Experts of a small language model.
Experts: 48 experts in each of 8 layers, a sigmoid router.
Training: 262M tokens, 7981 steps.
Below are experts of layer 4 (counted from 0) of a mixture-of-experts language model. Rows are named gate (a neuron's input weights, with its number), up (a neuron's input weights, with its number) and show model dimensions 224-255. Each number is 128 + 32 x the weight over its row's rms, rounded and kept within 0 to 255. Numbers have three digits each.
Before each expert's rows: a language model's description of what the expert responds to. This comes from a sample of Wikipedia text that the model never trained on.

# expert 7
Description: Latinate word suffixes. Word-final suffix pieces completing longer words, such as -ation, -ical, -ative, -ity, and inner pieces like pen-alt-ies.
gate0:082166127123170144195179156162121168122166090090087154192099140096082130125097106167181116145135
up0:064110137123146120146148139124157144121094061146170097099133102101123116165118151108111130076070
gate1:091174140117135123131192102174090047124060166085137097163125132157157219175181118122114193109122
up1:062076145122160136149172118159095125144108140118163086154108079101162119166205170144102170095145
gate2:127095135125136120053096162142106134091060136141152146105168098092151111115127131145073108118131
up2:132043063161133127150117152136122087114082167171157141202152079085050146114145133123113148119093
gate3:125195088151116153080127091143067087136115065124107104137045132154156177146104144157161106135101
up3:139173135069145076089121132162165107118117096137073137127116150084112144142148115080145070142170
gate4:204161105147110117147162168125128214116112087165102107139132168113117118153166167173094137145120
up4:138107172167093109146133151144069139153132121144205086147159125121119095183109133179099144136165
gate5:175140197095153126177120093132139059081119158137163158110111159114175121157157142190142094122113
up5:076164074151154157078119107151097163151108103120114069124167084108106146090136143079140125135090
gate6:162105057128134185124166114098098168136154063167146161189095113114144141183091151151115146163104
up6:090158169134133113099138133150176086125129167123176111135115110122107176111195087086154173085118
gate7:105155116109175121066102124113143055062131114142114126167108162144206121156151143090087114164169
up7:056097164141165097149164091129061096111121110127132114064149131118098137108102136126100108062102
gate8:131149161141154106141129131164127117089130175125123125140085118087122169130145101085120097126121
up8:144100079135117101129150128105123154119088145110121113181163052150116162157054097136126180131168
gate9:102129127144102181137046149095083126147069133107184125140066112101125149156126099129034121140105
up9:115134135204134102110078171116144103097153062091103173131086126145093183164095139080149119105107
gate10:179172106155105112102129116129130159132176167134142090164142161168125072102075154129144102091145
up10:159167078123120097149145150064138109089092077187123136137102205095128140112126117182149185138136
gate11:174106111148063146160078149141113098170174121093098170103156104154156167138125121136148133112153
up11:137113174132146150101144096142124120131132146118142083112047121100102115156168043135148117160108
gate12:144087137142172136120189122150150141080121148048134126172126070163120044152107082115137114127093
up12:145124150157162189134156101121113100081161149153147144157178095124091126176133121154178102078117
gate13:120151101137178105150170094145124113078163169120126178138122129146200138094116149171183092092132
up13:112209132082132108088133174161096109102129138119119157123138161115123147138068104128138109143126
gate14:107093141147105133103179137145129108107086105113152130119114139134149116085194092058088105186115
up14:124243123120155104108171141183140125124119210086157133113153122131145120181082138123142124106105
gate15:147118032191112161185145160110099088138167161089101104139161094159166123086107158102093146123109
up15:074140081129078179140124100096121127195132174159169143142152084124122100158137103160084163078076
gate16:117110139152141112102105132161127103111115117111102175100165219155155092156098138151118095127101
up16:122136069121130151127119129148137071114137178128115184130165122127123122101157128116133124110146
gate17:147111166122109118144153097141116144149159185077051143084185176168150092045118129152143096110169
up17:142078143138154142097155171098102107174156177123070142123149167107135106144117124104133159097165
gate18:072062145172132157122124142093082149118081065183137134165180105162153122108177137105166094151156
up18:175149097164120107088102127089134129060129095126108184127085107171096152167084136097115066107135
gate19:123107142010071139115057140138110093098097156166149123099081140088178121148172157142144133142104
up19:083170119096181169078142089111082135127139091117147144080181182132121139117042104146105135173100
gate20:109150163097135182087167089112067123124140131108209119142116111136148184082154061151103160088083
up20:137181203091099070135126140143121130117085136081177128105102174096154130117129152157098123124109
gate21:124164147170134152107185143152144128071111069124125137085114158150113139149067081179119165134099
up21:106109122136137115123150133126089108119160088084083075118144123094101138137156101082103166167189
gate22:180192181118109142163116054162084133123143116135150142076169196125141110079121096182109163138121
up22:194112181083114108154138089156090098110155217149167118106180124071123105191142193117141164135104
gate23:079137087159119157139214101076086139179134119103133087153110105109126147149140135178171154127148
up23:141139088108119102144107138136112137148122152157100141124086140140133140144142126135083114173199
gate24:108098189139138067142162093114129145163140195099073071089172144138114131076102160143135118123131
up24:114096175172120087040057123091116132102139159114138120079130142130087155109123104153113166100147
gate25:131098157091121096113149153144101043129116069139157106086161161085171171132162156157131140119142
up25:133134147122144112114164122151120154134141108152157134099128142141142123139134209118134093123104
gate26:107155144145145161148174157131081169144065140066144131126139110093140130148088138163136110182118
up26:151092136203162073148166114114161147128151091145087141116123163126079063119146159090137103112134
gate27:209087142149141145152084145140162119119140134174075067167116185093089138106154120128138151092220
up27:146136101105136079122092115146144092131151089098123127150096125103108078070091123106162118142163
gate28:117133145077139209163179122111195144120089060090187154140102126152160147156166129193116070160136
up28:131136079112182073131157113147112132121140071149107138121066132071136147159169117103091178068160
gate29:092130100162191082122153128116134112169145142102143101121131102123119116144110135136119154150142
up29:131144165131086147089056165160147178131099078194155153119123116160084145114099052098112077134107
gate30:176198131110112140129084185198121104133129149088122176138154172148099149090032132115077151119133
up30:149112127188138138145138150121065179160168129105129161185126062153117127136141148118161131125175
gate31:095090131082108147127129140148109070123137156164138183112143171086126109077119138168117142101145
up31:125116120141082109118149078116154146095066140098071160129106177082096138154150093120147087102134
gate32:133091137154222177132121136110141138117108140124170133144173108195104074062145142147139091141114
up32:121126204145158112102084089113139096143135141135214071119149094104165151128117169096104099094076
gate33:133151149137183117126153116107162089113100098095093132140149145150125190137101108142178100088144
up33:087136166094121116155105144160118151170109189111116154147142111114155120131162072075112140171094
gate34:151186188110145152130128147121108115099115125108091159126108122133135133129117136164170101153082
up34:139122111087157190135138111126144078097133134133143042096150099103161091139233128085129107128135
gate35:173106154163080168183147113143077101160172094122110143088118061183183066163161120148099134115133
up35:119139089094124134132154114069152132129143121082191107141173173112139175152132139118136112173128
gate36:185097131139139114136117164163117078074123084122075173113152178131151109148153160105105130094147
up36:152083172097081136158077166160177113101086127160113149107109084109132162157143154131190159163150
gate37:119086122097176109126185144137121147131186102104116093145119099113124157100128213125137127134098
up37:095123104103188126121144185124137167126155073132139103141185142168167131112106140136191077157088
gate38:138121101143195150125136176144144094115157167094145129111149142071154118134126132145146141160174
up38:053144048204083150150109147101107198115179143132183105151070129156123125145164111195139117103126
gate39:073148078153147141115129089112106100066107113109124157167139065125163175111087093150159142124240
up39:148083147036098100134121140150095101141124216152092117154145169035097167069159130101133139069092
gate40:131125109173201154121196105126116096086067093094124167133193096175093161085079108113105120083110
up40:159130079125144165149111139116107091136108089128107202107173118134131069056166138133143098159140
gate41:189154132180113133091112100155149142121167145106065123137190140186123115126142152162105089089055
up41:177185128136154148154164148180129138155150104100048154171144145129123130142085186130141076121089
gate42:161148175087133155152059104182118143142124107146108123135136157138150112095124147128108182176098
up42:134161060167153078140103176145158138154127121119135138128134144129138129111111056054146184140135
gate43:118178170068077172089101118109121146108131179055139097105177129097118151155135168090127090115099
up43:139185069171182132167158090125125099121123151113149179113117078120148130137087065099155124157122
gate44:042122132127207120147081154183134121087134132176130133114116137170138196183090096154105194117152
up44:128166099058126149165198166129137175133154049114097073112115143100062165155087134096081176125070
gate45:115115136149180115113123089135173107125095174154069057133098097100141140155183133143131179130168
up45:136185144097143113136104070163115126115152119158169190102156145179164134073195137176129120130123
gate46:180148076146196055175094155159075159083167145144064159178107082109110140148156113091123123134149
up46:056078177123091085122152163081128121113117158175032158105110144146124185148116147110084139130094
gate47:138165116134198175151158104152175144139110082085119108215141086136189167089151067118167105122141
up47:116129121132154103155184206121159103113076190167114205137171204114139139143177153135085133154114
gate48:165115096121151091099157153114181149115133096089100102127099188082148082138135186107092180153122
up48:168156217094149114112120133086164145173129158157128143159153107143161101109135137129107153142096
gate49:102142124150208144175160122135120169106156097103165085177153110166079133153075090138142091132130
up49:176123127074115200156080156155110133148102148130094138125127110127177108093157123114129141148108
gate50:092146135123102134142050149163083087083082135117148178115162151145152125112120126108137146091144
up50:138094151079085148087155056132134145141173156089060154129156111142093199110144115121137152134112
gate51:148110115185161134133136097162148152123140150147091166124130149140117069060093145154112087109144
up51:195068153135118142114134195121094121137160041157150193025167102142122121131052125169135151098181
gate52:088117117095144099070156132134119087100135155073124108142159124093178116037100067115102139128166
up52:137223126151171148092103159168146127130122107099115139052115192182129125128055090147141141127109
gate53:147170177158107093120163164149110133129127083169112116123158072156161138177132139105079156177071
up53:192101123186126161145166104144097118142174108147155136131138146140116071096051110135110105155138
gate54:152191162067123173144131131213148118130100093057125178090124151129111152143054123118181133131184
up54:162116148125134171138152115153152128119171181146147091104199111123146173149138094186162088130120
gate55:150109072170098115074076120140136113088127114151089161184088098151141108096136142089074107126166
up55:144111151151156090155197069096124114134197136089101087093126118127181147159049131123082125126148
gate56:118104139090176155157073110123150155125134168103107128128119152107138152091074112143164122101194
up56:112113121123082179108063172106156112172087095167105098128130153107099173125098129072086198112080
gate57:151142150172202139114135131129132053108088146147090145120112099143169115141132114120106092167060
up57:070136071147077126178084129134075128130130100142134063129151120178097122078168120106187139091094
gate58:070123135169146131104195146162106127122117137124148124178118122149153152093085045085091142102146
up58:133125102175095156062133104122113114110113148139126146131047128142145192139129147120113121127057
gate59:100106111119197101128147148136172079088117124107094086139135164162139142122053128166161068170202
up59:113107155086168108123126194121178058131134172155158083151120169054139060094138115099131143124141
gate60:147138114142143109088155128174098096118047133177144138138064169177166156133137133181136081105136
up60:097182122156137095083160096118149072117180140111133126075128122149110146140143159081120113131119
gate61:087127162104132099179179155119088153121084069154134139152102145080167102084151097146099090096154
up61:177107148178155097127138074107140138150116094113102127148060169133130126153196146120105100134128
gate62:097133104090143116135149119099134089128207094091140175133097135126126101116087053117118223166148
up62:135146127127107127170095158089161160114119112147093128150056133136109100194105164167102151133146
gate63:082129140169104124101142140096149129109160171086075120197105118111157135124126120111147091177124
up63:137120124140169090148147116161162179096116140113145141127078093115171105109106110119109170193101